config.toml
num_hidden_layers = 10
n_experts = 32
moe_layers = [1, 2, 3, 4, 5, 6, 7, 8, 9]
balance_loss = 0.00328
init_std_router = 0.0156
vocab_size = 16384
learning_rate = 0.00621
batch_tokens = 65536
max_seq_len = 256
Below are experts of layer 7 (counted from 0) of a mixture-of-experts language model. Rows are named router (the router's row for the expert), down (a neuron's output weights, with its number) and show model dimensions 128-191. Each number is 128 + 32 x the weight over its row's rms, rounded and kept within 0 to 255. Numbers have three digits each.
Before each expert's rows: a language model's description of what the expert responds to. This comes from a sample of Wikipedia text that the model never trained on.

# expert 12
It responds to: Table pipes and was, at, won in sports tournament and venue listings, such as schedules, Arena, Championships, Open.
router:157117065175171160142113156173119137117165145191092129128123106144134172152109091155146119140099117132146086122141087153154088102120104103113118136097111079121155115203077106115120173101187098
down0:084123124087086140129115184163100104092087115146155077105136174088118171110070125153148139159115065175196113092065156122118148151123133117126069123104172119123148120147111155104162145079143117
down1:112120119159160151116135133174153139183132128138126156158107184086174133115165126106143114113160144141119147156201148169127109114131120127201093115102123200147115122123143125138154164134121056
down2:127117072153109078142148082116101110092087164130077152123153134157088106097115153119129146167090131103181079147126125187148154149099141097101209068155131127112141162115133134094168119127121135
down3:065162167102186101113059150126149133140136144152124100113160127123067141135126130128117128116129159131115131103154116213189092108094114153127061117127119062107151144164153096150122087164139144
down4:096114127085109057157147161143080127127172116143128151135141110142163154085087157166068132177160122140133105112171173087139114083153150135194153100231106195170097157078174109133111142095126104
down5:168175118080108137112124124060149120134138117107118153101139103106137100094137088094154111163122143138158122136149124157132048115141107060166136135081123140128160108102127153115152218082165115
down6:128144197128171137166148086092163106124047121082136103128145113070162114168144146151145137101161086114125129158156139124154083159088112119135150141151115163158135119084127122145102117168132088
down7:126170093094137105165170166152056123104099122092143111049117100131138122140121140155131111118059104120092141022180108097160124141137164156133120150109158126057156110096075134116103115107232135
down8:107080135138108103112109109095109101106131158175160145085144116126102158114127121141114105046142185151124060139163177164123125120111138144096135156066100180160133050108127131109056138042143139
down9:146146149133091100117144129125177104066093149186093133174099157184139146178109197115151117106154175074078164124147113120124157125116112183163120105150142113106114213152117076100132094121128163
down10:103128165150145166150136094093164122116071109100133148148139193121082190154181113112086170130173113047125098171097109122109159133154117091084170167139178068096132088169149156173122126099164131
down11:132132164112123069107139089110182147133135142135191150173163154134148076129154220102103069134125163137158108159068112102108131146139137100107129088099081090142097149095068160169104154108103138
down12:173096170127150133175117155112118119144090098110175128134059139105107127088096188155140152157154092165138095141137087130085092094164126170106151156131091114149149056140155176113153201134100083
down13:158096094156137116058173168084143101132122183127092190144062078164162121117128109137120097117121084111125151152105103084136096169146185133118146123127091162169143120137156151178171147108113125
down14:133177144099099054146149142118126156130130099091125160110140185075114189092124121141109106133112143125135064045087191116161144148143136149132113166165142187122102156076120172158178210150103141
down15:078131192162123128087091149121140179147160096130088053152178143162113129085177133115134129176135150167125108166145163122095164118125122128129197123107074105138122146165133088164137161165108072
down16:138201124135127066123085103115139129103131107185138136102111151176096131165117134071120144137101159135131146142115052124085072109122091197164154141089075125089149077091081116066123142140120088
down17:132125148135123198121134142174123106184144135133137154151138164086150109155159148143099126139096124155138164108128113184106132116061114097168167094133125188165167128119128173143110172137165103
down18:127127123081097146118193133082059166135077127124128108115054147178109121142083157150093134075154194106117094129117117171109122147112050108132124120107161094163110098180134147109175092101111127
down19:106104108097143169144122092141056132133126144190164093139142165131122157139100140063115123125161122103125155080186153100161072081139097120188085096138112130186145140181142122119106128169162102
down20:102173131185120168150103132053148064186165154140146136137153116096070103133157141137125196131111130177163137124113085125098176164169118068164122155116111111162100153172113110188093203117168134
down21:154158083145174111078189096127107137164124140098095153107136169102110107166124126141127147111119124084112138094163155157177145138060109154163118179135161087054119161159142148042162127144184159
down22:107186132129080122101143100100137117066171103166108169156110185143156105090143093064101095145168118142158201142071133156073120181132135128102073170115094150164067128062165134106135147153136120
down23:125145085120153122127127115102107077152152118115171121159082148094123112127135128173148146174175218196181127162092075152131070069121133146139189120110167100115115168118172141126124103121123133
down24:117155046088141151121173165126125070124155150049124146136165165152087161116128121074096126148092142112124110156120198142180080108122139156119146121132121059095198113163142112121168177181103103
down25:151065146201224136126113141094086076106144123082169107077075138136167054189137162165119132123133147126127100136062174110128159125082121151110153181123132154135182122121158142146094138144141160
down26:109081191117159133165095141137092148146123049089111190157126181119149162138173156137167125144137163166159090153117152115128113080146143170122127123131141140207119105152133101130087068146108156
down27:169092127090083115116082096081088147153128118104092104076123132113153160100075086136082076149146168171127122131157160169114131176116186114024128086170160119132067089136157125094109150125125117
down28:105125151118091119140149129064105156122113136118092111170207095122182107134104156153155112133074081161079066216127102115097166171100135191117107069188150166103094076134143105151074112140140103
down29:138170086135161172119071112121156121106085184082100128097171137145123086097124119123164090122129106101138077088077070151142126087106103168101144119141148088087121085133089183144179113134150183
down30:174192123126153118152148101157105111128150133124128172142146151103160117147120131105148106123140123117171121152108141197114117181166189072187080082135104140109111178141123093144140161114139134
down31:110145175129162157141129150153087169147159151130097136169075074126150136122154127092116158155124086134137158139113162119182167112106165135069073135108109019105094103142099151133123049114067189
down32:083127148149123123193081160174154152153191147068134142107164149119063093092147150134136118046144117114179060083132165128120119168154121156111115137085051136149123096157150116160138082172083176
down33:106125129078113121089112113077148084127116143100098159133166145168123168102134126184140125141134059123096180136100199127143152139074125127122168140128129098084117112230131011118141193195070093
down34:136111114160180189122145128177106169112129112149101095118142157123124182159135148105120144094121141083125107123124129061100184093089104108125117165107132132231122159172095151118110090126134113
down35:157173149123129112200164140202133129074093106108160133070142068143114138136117155117141129123127138098138099186180085073180065073151151110112120164086051154130083134132118103162119112138119130
down36:135060139165118069070084114105115163092116164070105160150150140143178073087057155131108063114102190087139133131082114151149078152130181112074160133060152146129150136066127140128076155119054132
down37:132087171080221133143123119148094130176130124151134110141175116147104095126107109160083079081110118106071106092127160119142080111132129096122138030173132142146146095054165098131104163144125118
down38:113145131142129149120130102144142117170174113100112128168080147110111125119090054136154138126089131176156148110192165170133116118135114152138130121115205125129098118121125121160150145192135126
down39:189127131121143106113128111123043131102114105088128130134151136111129050122139107153083116138110116186155118099111075137101146130216121144135116195134190124187187130141089105131089182132149064
down40:147149085088137095084160103136080140069105142093147145087131138192132129111097080197102131081146147125197098085170112118209102092140166135123107121183111110160154138106109111148119135176082115
down41:170164123159079077113128171155180121096211106130097094161165136146137124091166173123072132165139178201097202097124169156125060173193153122152172087112091184175110171129157125170148153119126101
down42:174137092150175133146101100168149091121143180109149184096130110149142078153187139132161108143081101138089180107210121171086169092127126140173109153112077157138134117076176100120123111143079133
down43:124143150158104152141155129130087155136135131196154200111085100140130067094102186141107161138147157171126143167117109066113131156094158102162094121125195084137175126144113133122125153153113116
down44:170183166140094151114172139139125157113118145082172125109151139080185133131132152218186139134154106093158111147082133148115104106131102168114105158133215126170192155133184170180125108149133136
down45:149145175160179094129115111159210110085162084098175175075163113135158132126113129170107060073208130134115126161148130068130168134118100132098119139102185185184133147122093191149127072116163176
down46:036132196143132153101137103176099146116160125103086139069140147134110110080113134075205106091119157174189157152168138132166162130113183193127116167096121133110068090153109173176108101110165176
down47:071152135093135094224133104143136105136055147115114127137106097168128110094138085101135110132093076132174097142143140123104081111134108095101170042154139050161116082090131133138150165125105170
down48:123186125159092075121153116071119102142145146102151180095089074146122127114127158183133195169105136086164110094138127185142162152092166154128108105135087151120135179086127111163070112116123125
down49:150112171159138163096136127095166135166108109134130082110114209123122177120137118145101143121189120136160123127131113092091147158154120142144160151072154114116081097087119155084130085143148165
down50:139204093167117135129172141146090182147150163089140131150133149159134178081129182115116053143158090123072074126112150166094118122147155107130168117143080119089127149086113168116172153132182158
down51:129125122129150188117120096117101138126141138204160127126157110186114093119106176092087148120126198110137150097169213144158147121125172119140114041134112104124168145087106117129138166170100165
down52:194126074123193159108139142150149099116109156149142163179164197147147118142145198133099148139189149204094071175141188153199120152046138076119133175115091172105098119188129138144096131107107174
down53:131162131112121078135080135140133145197163152134126157144028124139127140117167086076144092141154151157164105117115076158175148118047151126135100177111099089057109116161139170125124168195171142
down54:150080127136157102129126084132152107184130096183110053157097100044150143090100108127134106144144191153148159080113143103136149138134171094094093110131127068154172141151115104109129176128148078
down55:177087163159113162123149135102129157140074124166154083160140175125065119117100130095128103131109121147082144096112148091112132094128074149152161080145171096131168169154098079172141175124114073
down56:173150166096150121131098098154134156161103067113116115166162073130218171132169126095180152117137138164124090129124117121176113127134070166042121154152127125166193166194045131143162144133156103
down57:119110141094099161161053158096174182086179120119116146150108088128138084094164148108152106108176141161139136107075101125123146137074062132076102098108140079125087091180122175146076051160088120
down58:144075104146124090109183097131128154179099135080167107143086125112110136145170095140106085109122121183161191128091150128060118098121100098203133078144124174114144114112154143161127062128188174
down59:169114164162142139175135134131131143146187078067087132158189095133133117082095100117129117080169120150135159121099094123154118158139105124116112126100070124091118049146147157074060155120205099
down60:180184097158111058071141126151183096143154122181150076068193093134100079117136207082089105137137184133146132136168118086062122143124130152119180101174097152187150114120047092101158136173132088
down61:088112150111203163074106148186103087118157159169182119147141104075120126188147100111155171105125123132075143162149085165122091073147127107125128094143119110180126047131135087181104176143128130
down62:123052170116149133141125159197120146097128086122166146123204168115095085136076100120138097148114106162142101090143144084112141083128100126134101125156120150184146150174141131138138150101108152
down63:151048115182142118187096134138150168158108135123146081119056109131155145124184151147124163113069121101043140155095172146101151116137094127133170153126161109119120091111122153168100117099137133
down64:156136146114131107090161104165140072137123152123093159184086167104136127110122102151147107160132148143142136150146109142154110131151130190185124105150105169144145185114155127150082072115052127
down65:146129148112138149092206182113148117124114128114112146088150110167086086126110059083172124124124131110121131169119146138153090118142123073130153157159166137146124055129168141164154114094187072
down66:191117114134082098135171200079143154146150137139115102127083126138073111157122131169095084086037131117123113123126092066155141106136195137074205133175082180078094147142164095099122081131163121

# expert 6
It responds to: First pieces of longer Latinate words split into prefix and stem, such as inter, con, dis, re(press), circ(ulars), Im(portance).
router:112120105180092075070126096146152100150105118160133090092147033147114131150200111180161124154162159117136163148154143129141132091111128133148096077134145149125149117108160090122131083102117159
down0:153139118048181107108121119107166151173118078175144157168117107228073165072082111100159162066212086154168131116139159185176167158040127136124105137134146154117168171119089164083112108111097152
down1:191070085114133166118105160085070143164072159137134157146100071072119151100174162180109098117119172161108137129074111139113109117055180087141135124142121106103099140093119128119113155163114163
down2:106110169130137156069091160135062153107143083122112117118114112176153115128144086127168161077085148180128147165168097111095124101120142106150094113144134160083077117141091176200206167111133136
down3:058112085111131104091165147145089089055148108130089140104154163115135155088144105116178168109127170093152121094123196109147121136103169130126183001134134138156143099148113116156183115153143162
down4:100143089108128116096110101079112118118101149138152152111147153255113162095107170081185104154123175075142114109112169140122135162145137124116089120131127172084082139126147085129086140138086150
down5:120174036151097128040139132141135063137077113128103078103076099135093141175095138121082070199100127164154109166126129141170098171128126172112095114222102171084147172165174169115111147120119129
down6:125091137122110071137138135148140144133164137085092086162112100132100121121090133167175088088147113206114117110119113164119138098117150168169129116170162156121102136156128129049067122123123132
down7:170141100124151151170165091106136157126089152114155146199141096227079116107071114105118141128155119130099146152120132158048078114163134079091148126197105173127122152107103109151185133116139096
down8:116143092116172137123052166148123134152118053157147173123128120169172122079121053127080146118158104173105121157124140094086172120141123141156106183118169146080079142105096103197070114125113145
down9:145160113118090125092150148106143091117147147146182133094126128129069112093174138085159142156071074115155118114075173120149096202089156093156164133150144133088148185137089112140108215151101124
down10:134104121129130132072109076187085130105109082109152142133121113136121141122039157098092091144128125086128172133142047162095115186072072130132125134115146163111121171115127126090115180128177090
down11:086126119066110149189120145126112113135125098103076101129135119080115082133154085132120133092146154104184071144122092106124120041124128150096103059071141132142146086178138125102136091148096139
down12:158118115098121135158137099126157132128102160111107141082123156100162109119070139100137132096161111149130097099177095182128133123128133115133157093101139124095094128103120133106226144133110159
down13:170166150121117112114145125155081100154150127131105100097074146124111139153145122113195121127134172193139130084107099111181128112127116127142124127141106150090045161110116153142149145134164095
down14:133119134089119088134174115196129130148109169160154124114079145139145141153105147147122137061159080116090115124120193114133184118207071140127082098103173172190068072169089116163116084146090103
down15:101095088131132152161173088123097131215137112129159137066217191149134136114153116157146093105187126149183108106125146157133136174128112113077132135161128092112153153035118106184105102128100079
down16:122188146142105117102103171071137110099131150134114139104148190146134161153111161138119104120139080119220168094151214150165136154102081100158103142138046118114106130085130149117130074170145141
down17:114177188121093102096119100072141153121151180127142180111134102089129139146107141124168128192202098129123135114120147157166140124206107106113119137160160170204115143125125081068072113132121114
down18:113126142170152091156118070164090089115112192137147146181135169216101127128127128109081119094201120151144086123201196143172132112124192164106120081098149103137089094115114101099150082158125118
down19:099101077134181166081107100155108109085062135194167134118115149133091102171152114073137154119158090074151135138137114124113117119182149114116123128123155122103162114130194096135125128132138140
down20:122143129213174129123137139143133154138140153142117054183100131131115165128123179202100159118133139148138126160121115127121115205102109097156067105160107126157120136064129064167174154137188181
down21:125075162215133126180163149052076101120086145114192073165130115110117123161098112054194150110109095143102103155140126117137116113145151160120062109128160127138092111128123100050122144114130166
down22:162126176067137162134093140096157088144120058141145099144132192136179141100093131200113120145175155170073101120106165159183229154130125121111139170087093127103103110147086173133107160156144071
down23:132112136130090075106139069160117142131092154118161165111152136172102097144110115137116119107127153108111198129108154154144135165122071154076163074093109038133089125102131102132142164177119168
down24:125133134096152143153167114112157109160121079175130177075094147135140172175119128047109128108123121092122098102149114121148163120140167162064092089116191204129162160069142106155122067060152098
down25:134148137071156164149191129078140109111116174116133124107134127095164206155112130138172183111142110149051129151161143100148104146159170073123138154172121155177113121154097080148117156115117151
down26:176070188087122069085135133118100172165154160074079156129122145149142139108148162097080082097118167143080147106080139090105138110169149111134136101125137141158088079120106098120161097129101161
down27:101218099194103121150109132111082198107110159159139106140077149127108120142088059140114167163106135123085089116113140152174147142148092165120127104117171129125108131081104178144099141153181113
down28:141092124138133124089210157098105173177159168088138150118128128125157110167173102103157109172116126148042154080113128122167115097127138175135127113108159148128117107141099101156146133148112131
down29:086126166160143138196141094147119159168122161114144094134163080190130077145110133076154142123120127149097153163126106126154127202129105152168089096105089135157098159126174144126120130175118097
down30:123054139091152092167131053129121142149102133150139183162129169188104156126122155095181125097137111154157189102138097115098165143069105101057062184080115111180118099138159133071062112140160091
down31:181109120122158110135152087169099118149133095203152149128148117146141066119161162105127114113175092121082144095094079170057108184130175119153113089099131145117169168119087113140107156162144198
down32:093169116124170118189148078145084218116078114144159162120137158098125132132149147115165173148101090146142187135152087160085143146098124113177079189123131163154151101152117117140116104128134138
down33:126152155138139084107166118112150182082141116078078108160112116156137219170106086141120114080148082130075105159105158100137141144107181126148174147133146145153150117158143170112130074116083110
down34:137148170165169153118206091137157069112137108135115159132060174183142161132131120132174139134130152142145142129137202151090161139097074120132076110181150145137133071148095109120082126074120089
down35:176099131132192163099091155132186077117106141141089117096110076199128153094127097120180128164108125096077040110100101145116140168111109150130089106162179152171119100166129084126164166102179116
down36:115105063155140071105131111145142102162154141068115150093115155109140056166170186112100084146108201119069117128087097071088112104126109114133161060131153150109085166094108105137152132104138150
down37:122131106147115069095169154152100167147133140182123107120132096149101098117128187170083085060151091123128098127121113109102112197119085103124131098138156137194111112144172098152133121151098114
down38:110151168088166107132146132075107109119179144129112150076148199102211173096067139124108129077103112081195094135115091081088129088099169131110101119170141182150095075147102122108175096102132144
down39:121115081156121234115199099125150112123093111121106111169149169105159158167146119107086122157122159188172150080135130093118100141106080177135083194147112151121051138044133144110167088151087090
down40:086171169184101103127124131110117143128143171090176171103168136093142099181120102118142097128151097064138102087105133156142137152131073139072166126170119145117156170104088118166166122166072094
down41:205091134118108148092107125150130101128091162130096112169118145120091181112108122120079083115137084101138132113121095064117113149133124084074132070136135094073135095137037136125093117137069161
down42:076196092131113138133139133154074108184087119159089085121066128133199146174131104112088103113179165104189147087118056135162174161127176160143100125093172083121132162076160121136163169108128123
down43:100115184114177102087104130124086112130131157101112165135088139121142151122134099111087217141151135091097116175127216185096073109179145129157146162114164127128109128104171097152114150141110175
down44:103131119164149182092120081127137137135127139179127127143177131132132075106133181123150176136159116094111096137164154120045139169133144147152127142120128130093124095153138109198180125188074132
down45:127170104142158168148136103143096174134191123132137095052144098062130158142156164096103152142136134128110174100175114115158107102219119126175144117131147091105057170087125150114137113155095144
down46:100162123133182113138132156235132157152116157141142121070154100108196127200148116128161094145076145160116080116108132135146165166063175120107138113082119146165154095115113111105118144127126125
down47:113101129151116183109110136107138116105139140148121195165099149113154173109136170135185132131172133033126141116100130125070077096141194173092129115125103106140149130167132098078105129125147119
down48:145107190128144170155093106166105139143122167135114077118107165129091109090166171079176126141083097092095158165132147104174117132098145115114117112078075181187129104124114096133195159138153191
down49:144082160114167161106096158082172092105109131102152117117102096183090150143168132147151102073118141139078078104112120153170127219111109129066083087177103099111150165066133163121171150208094063
down50:158174146147134159109165152129173096116205115162134161132119132096144084072131122133092139142148170088154087152202137214120111185053142110125066166085148157178134105159114139117119138181108174
down51:078133101095094098138133130214116109122116094127148094194148123119148113086108130107174122088108150119143110100116161125110121097147133148154154153141152091115144147130126105175130106131100123
down52:134095169180118149115110088102073141091094174073108154107128091169104130139081093177175129116044119141112145090091169152111208168167114121133166120125157147144147095201100207171139131140140169
down53:152094087094098087107148143122110121141137103106104138119124118099134126112076139078129091164140102150159103149156128100103165100101107126096094063070157123079147112195124140083094095072091144
down54:164088164145131085061144125072133112123137148064122099099148116129150117154144167158121110104102199058113148171110100095125121195145220103125118163118101123156141091150150137082151072112105138
down55:122117139144160149225119127091102160119139088138060115119124163171105126116148124135109089119085199184132140101079116187117092152095133170150105138078146108168105148138136129110130127135099133
down56:143114179168110049076189150148067082085107079108129164188115141090183128155117139138133145132134125166145114129091116091114074154137105155154139154174080188158114117090130141144158209167124154
down57:106138152125127167172170147121082102143177128121123099116171023079160153145076132153170152154153106109175092064088140074113140133129108171171101159131124109108115177125090140159173183187149153
down58:133116124083177059149148128112122092081106134144118134083131154092094129154110125135107140148177115115134113164152062142122151121149131173118142144201163109083118158117104134149102141088167131
down59:154123172140119108194148081134116113099131147108069152097119117154090131105098168105111122142124169146117102124131128148105135149150119146124104110101142149153157125110099160129122139064142148
down60:083146138092155124145155142173119130157079119150150160118131142134162151067223102154139116173139107148125129158132149136134122176092160134097097122094121045145135153091110085153113147173117102
down61:130107163121153091137163101120139139156156063134162121161070048148082146170158029086160124119088137132156116149179109104147117088146112145120135061096182095152144090113136121100161103116137148
down62:141098138141125156073152090138108137091138082098107157160164114165091168188166167130163102101153148131131085079127160132116138114186141082158118146136169083113080096145108170061083101130176099
down63:100105116135083084105115154150172096094137125118118156122163097086155093163158135182118086148091123131070091160090105154178105075114118128153151131082159086192104119125178113079079130163121041
down64:143104153075137097093157090101087070214161096186134168105042090163095179170192110165096127113159151184111137088100152126170134101129152160122128057096112045178091151141114143096126121087119081
down65:098106093129179172138125096161087206154177138050145133155110073137139133120147143073080082092062069139130114082121085111064156125121144135105158082103154133153085086117083119156067067111142168
down66:172158098153162154103174147144143127115140146099147099160145149150132123127092111099115206131055092148124094122103132151149114147119142146175106163198159140135064218113088180121079102083108120

# expert 7
It responds to: Words in football and other sports-season prose and tables, such as League, Cup, club, goals, eighteenth, spell, over.
router:160049100140182125091113139063113144147118086143126082093082172137081109082124163084102114164124124177162107139105115120173080127104130079123151174191200147181137152167108154119161149098152150
down0:156130113118133094147101091161105099118063070109107115114108182134123147135167109099115141102077130184150125091152146141163193109128132155093147132070137124130117140128149100133112104120122085
down1:082117100137133073120099088119125091162139177151149103145118147173125160129167122137115108081108100136143116164206128170138137116090161165150160076176132198139154106156187135077137155134102094
down2:133122160113111074084134173145137163135117122128192147074137108149138056104094177141097195110156156172134108181100089104115085078102205144076156187129133164122175101118090148120124150159182106
down3:077116151145139114133150117163185160181077113049153124162155173181158188133134143154171144179212150118191149049170111136121161146074132137121122151073164127167119081138143102129162151104160126
down4:118108107126124127147125081104140148139099120121119169150133157096139158091160153130131125116123113101146113101138115127156103103104091150095119155123057116124116040131156141222092106138111141
down5:084076145147185180130123091081061140086097066121119116104079102097129101068206162126117072127182107148107141133131139113150131136159178134099151099105152107131087100149137146173152115103095152
down6:126199152163101121097099182134121069114040126100132142164103096057150096112113104158098117154111137219153079120157139139116116156119124150070147139104106112161155141089119147144144063140110151
down7:125090149149135168150140114093120160127178106139114104142076134144108111105123145101124151106131169133182117124141144157108116075148121109128163069112101176115162179194096149100149135062139164
down8:109124098155124154115100157134087159124140131170130097134173144129089136116137092131098107134158115174139124114127135143069115134080099120083100184153092113111142186160150196152115126153122100
down9:116093142117121149116177181139137073138161134103154115141164120172097157110082100137126068105135129085092087135132104124140082078159135151100170109113093097061098140115144139102134163138169127
down10:094045181113155183094079132084123087166165125165146092152145134133135075141167097128149044120171098124148144143163157144163126142106124145142145162083092072132108091101197150129183129171126152
down11:085202131093087124095160126159136116148099167131142120160132094178150133160136133123095074106124125117074107153130144130119129114117058135145091131136087138170075050141073072151105149150140072
down12:157154136149134190089134171125133159140097138162103107129128155109099131084090098062124138060128102107144180170072121119083118155114120122091134174107126132144098144156132137136160175193103190
down13:122189148096137163134130067129128137122166121108162145074146110054132136100176121109149111043171129128109202094134151145102065162141139108132139107116132084163116183168197095086099157154106168
down14:187196120113167135161161139165104102157119128125114151104189138109115104122133090117232123129167096073086144112168148135157145107130121112131133105123114150158156112136142142116154147145154137
down15:149152148208119104091067136202099084123173086157155157109163117117151113119143120157128150133192162106133082148099169106124132149144096095152171091128153165107136111074138137132115066163139099
down16:205142136160114083111140106132109182152090105142142146154162113151100145127131125159176202107155128119178144167102138124123117114102098140117161057148110139119068221128095108084066119141151077
down17:101126091123143117115154148146155172169105089098135114124177124088150125093109126093112143137165159161125172134104143141188142194054147148145068169142181115172104169118153112158115135171156146
down18:101121130160131086119086092093070024157116083101173057152062156139152154146136155164077145131098142120105122175160039102125096122103171138142167140085081091153190153122080109171170094107113153
down19:113091111152159155107126129094151116079163095107118129154078119089103111082051068106137126096136094109126176090172137114155123127143126117102153152083157118121094055144130125147150108136075070
down20:174165166180192157126076160151119100148119145125101101095143113130123144065112140057150068125121064089128092146137139081087118184043093116139128147100134051126156171072128132130077043092090145
down21:072187161116171152076032122162164142128114152144126047145144123127170105121157100117089156137150135099116130128176106156165142183123142147136107112120190129112181089105094098062095071129081131
down22:146070105204132139112118163111153117096085132189190160118153131086104090061134173142140131111144100083115133143149048083126119148120085167121149132096095082096141100090146182117123141204066105
down23:083165113119147118131127118136145083157153148089097145170159134152137137147066144150130151073097152101129123109124073102024115131131158150132105069072142105144158142111128064142125165127087095
down24:146104091152144102146163076151112120159177096107132101131155142118122124142113106088182209160123153135126133166075165113206087138099115104078082103108226103179103079131113083188108115088146090
down25:121118106104087117084145130091121099143173116138170150135090156145114081178167101100116068074184131151119098166113104165115126181109173101130114181139160140147104112119157111122118133122173106
down26:058091078103140134150149170143181126088124103098132143073105082159068139176113119131131110123131152119173163121100157120127112152101152198145102121116062085104118126127048108176131105129114130
down27:125190134148136140120215128105093147133146141109152121189158112162098150120161109109150154156130159150162102124190144125094147098146143136188114184137121099132117120168145122099103118123122126
down28:174087145111102101162105112114134150164130142088117077179184202119113138146148103128139169107104214118153107144111131067049160197115107094091095091116112076152150094132144107107124143086051155
down29:108104099098071095119131132126115110139123195115108165034117199097165103084131094142135166146144086168102108212122130135150138143105147155125164111118135105163131118128147134113099109123127112
down30:171077174128146168121168120120108160147141186171122149134174128135109158146139136160128127153115077172067147138186092126098174099098165181108122081115107093124221130106135190115190148139119173
down31:125166125165128142071055145143123101095188139147156121077180114136167133108087130102116156136174172067120099080096117152121109122151038106104162159051096093147127083126124118156127129146125140
down32:136127146129158119190147141126136117119167093075127141107164107160163139137089061168112154132139171115186101156168107089125087128144117084136172185105047084089195114099111156167139184082204122
down33:120145121100063124121107112163115132143086139151158172106151155133165100087174134124143155148131175086074127164133073105153103163128142165139112169113124080077079105105111175151122078152080109
down34:082135117078145129147129109099175085083161103151144102112156091176166123128123144114176119118116103098117117157109136169105139150126106097099116106189148144151165160106046109075113122098091088
down35:125191155083107170120154056075083110181148109141127114093056153138130121127119093135078119103126145149039154142162134158082150140140098143157140129159135171088150098118096118123159191110103165
down36:067150137124120113128110155076087157147121137151151143133142091125119101132154126106140110166133106121153116131173103175087156115092112141087151095119149172172133122102168112121081109156145151
down37:165165166133091102131153145128132097159174150100150124074137133104136142179106085110153153146172100103142129079152179170142164104124139101058153079144112181121110182152171108124137157171121126
down38:134116121191126108136169125096120102119122125125127167135108161144160174089130071136081107151112131042147151146128143106141072137053091115166121113147174090123134137136106144120148112166101127
down39:146078170090075132127103141106131150061147162167126152150085111112122109096106108151126153124194124115167067105081155104160119145129118130122130108165143074136160153148124100116076166114158121
down40:114129131167122118108161133049129137170110128156099141145164101155121152155144097093187136117051132112114086113142094150113122122108149084108112060114097174095135126138090177111123165152114173
down41:135131162104091130108111157105176195137191111155125159105117103088118112129092172127129141130169156079133196084083164189118216123116144105093162131071109095093113135166111090114132118160111145
down42:146182119125137130151170149135103152151150112119143081127129113170116075153141110166076150109156099174144092134182129083092134150125161075142145145109157181135121134101153117119087126142133094
down43:136119204130149125084179152096144148171143095164158144161201104172151141095097094089121142128142084108157127099134106137147156143130103174092086118129101138149128139136103189113127092113161129
down44:184123144184123102133100095155181133101051118099154104106140146099168114110126168128081150131148088117112096082127141139173138187124174103157146118127163112198105074087124116152126085121153160
down45:147079190116100111193113151149173129135115111149191123095143118159157137093104156112172135127124139098073117154171111148128156123139111071178084176136130161246178150110110138146098122118033136
down46:129147116087155149135116089099067122161082200167123182168130116169129099131065116168131143137117120129135164140112126134123136146142080163132123133133139154183172102109069177148094110083115157
down47:061158095187126132172204175137146153112135120153119113051150127100141069169115140100044155089147111167122163159100093131087170162144140103094107141088111122205155173129161097120132114168079141
down48:103148134187142128116125123133093132120123148123187108100125134124131094115167113183169155098157150165121111131120176114154146138183106074164107139120122162130093054117134067188114106112115116
down49:112129142142152170156136111094125106117136185158107153153109181155112158100113103142123125132081151196178152106106091170152137114146151162104132140115161169161148125073116075136164194123146113
down50:142105105126152120108184139115184116147064104217120146087129126179109123150097103122128153128133129129118136107154178140145125134124162128175172156187087139146195170196040101183150104094171153
down51:128105146094128135135140128135101156107106196082170121113152151157147154092078081086198128169127114108173160082137155131103084139088101197122138094077138119133168146115158123077087130128086156
down52:089129166127116128196172123118168106125116140126126142139139118156134145186130202119148104135170107112151108135125118115189138132115183164077158115140121133108147145079084117210095117148107147
down53:131112140146086167121139085152112133100138119174102137087104124102194239149124138076140100095132131095152159116091154095152097142155129159174071100155087126192133150163120145188138146142192119
down54:107140069110066159169085112091098121163116132120139097168133129172092131101111135141150099114158178089178149087098148174116132127125118090089107128101087149122139130113110107087081124151143187
down55:131057199105065165163135205107148075164144092172138129137167097068142065170122144161100131115150117112091038152111060151168153112127134139076162135181109168116151087124235133187133173175128073
down56:182111076065149111106064079083117102170130095112114156092192110122089149161073100117142169098107102092111140145121198129153169129093108127067127101097128147159167111105126182127135148109137160
down57:173112110116154165119101079138072130174132086111089136168147100153090129126168148079131137179126078132116132166130147118146056133153066172150161030172108119179118060086101192098117126111109150
down58:155125109134137137142055155106155178134147121152221099141079084084204120160164131124172111110153094085156118115116114186099138135116135100063145132132110117189100055142125132112136155078117098
down59:113114118133135132066081087168084042120125147135131118171162134112167125138134186095175131157205089082116121156162102099094176105120127094146092099141093113197110115116144122112142133190185128
down60:096155077158149163090145109091081078124172143149149146087135117056132091141115146084159135123107147170116102144133160162146104145180127151212088116170101127075138090177176103173090145121115104
down61:111094089078104167147144155149167120130105152168111191146115134144125141162186138080159085177189095101142130161084134106158117207148091138159147132124130162075148078174128157101120133130083122
down62:144112162106098132172103109165127158134094129146156181097130172143159120118136121114105191103080130127138087160108186111150194166061108109189191136121178130156117079127095140148101128150133088
down63:102169126117135165154102134122155159137138124086164118145184157151109093218159116091079183149176130134150159112066105069132091117086135117149120157133105181104106096139138149144130146154183035
down64:163136136139152087098114089168187087109121141153184174172144109098158119101104081151117099097128076162110138120126141157132087171147186110132068121139116103159108118104118126132083061099094085
down65:106130162081117119149160162120099184117140108121155205141158105180149174086166172158104095115158126093143162107103092104147107179135122081105137071125150155127122082092134109088087171187148095
down66:172192117169103126119140131177138159165100130114114165163135092100117146111151053150151171122191128107094131106112132112154098136123071121143097198144122138058106131166068161157198073095152118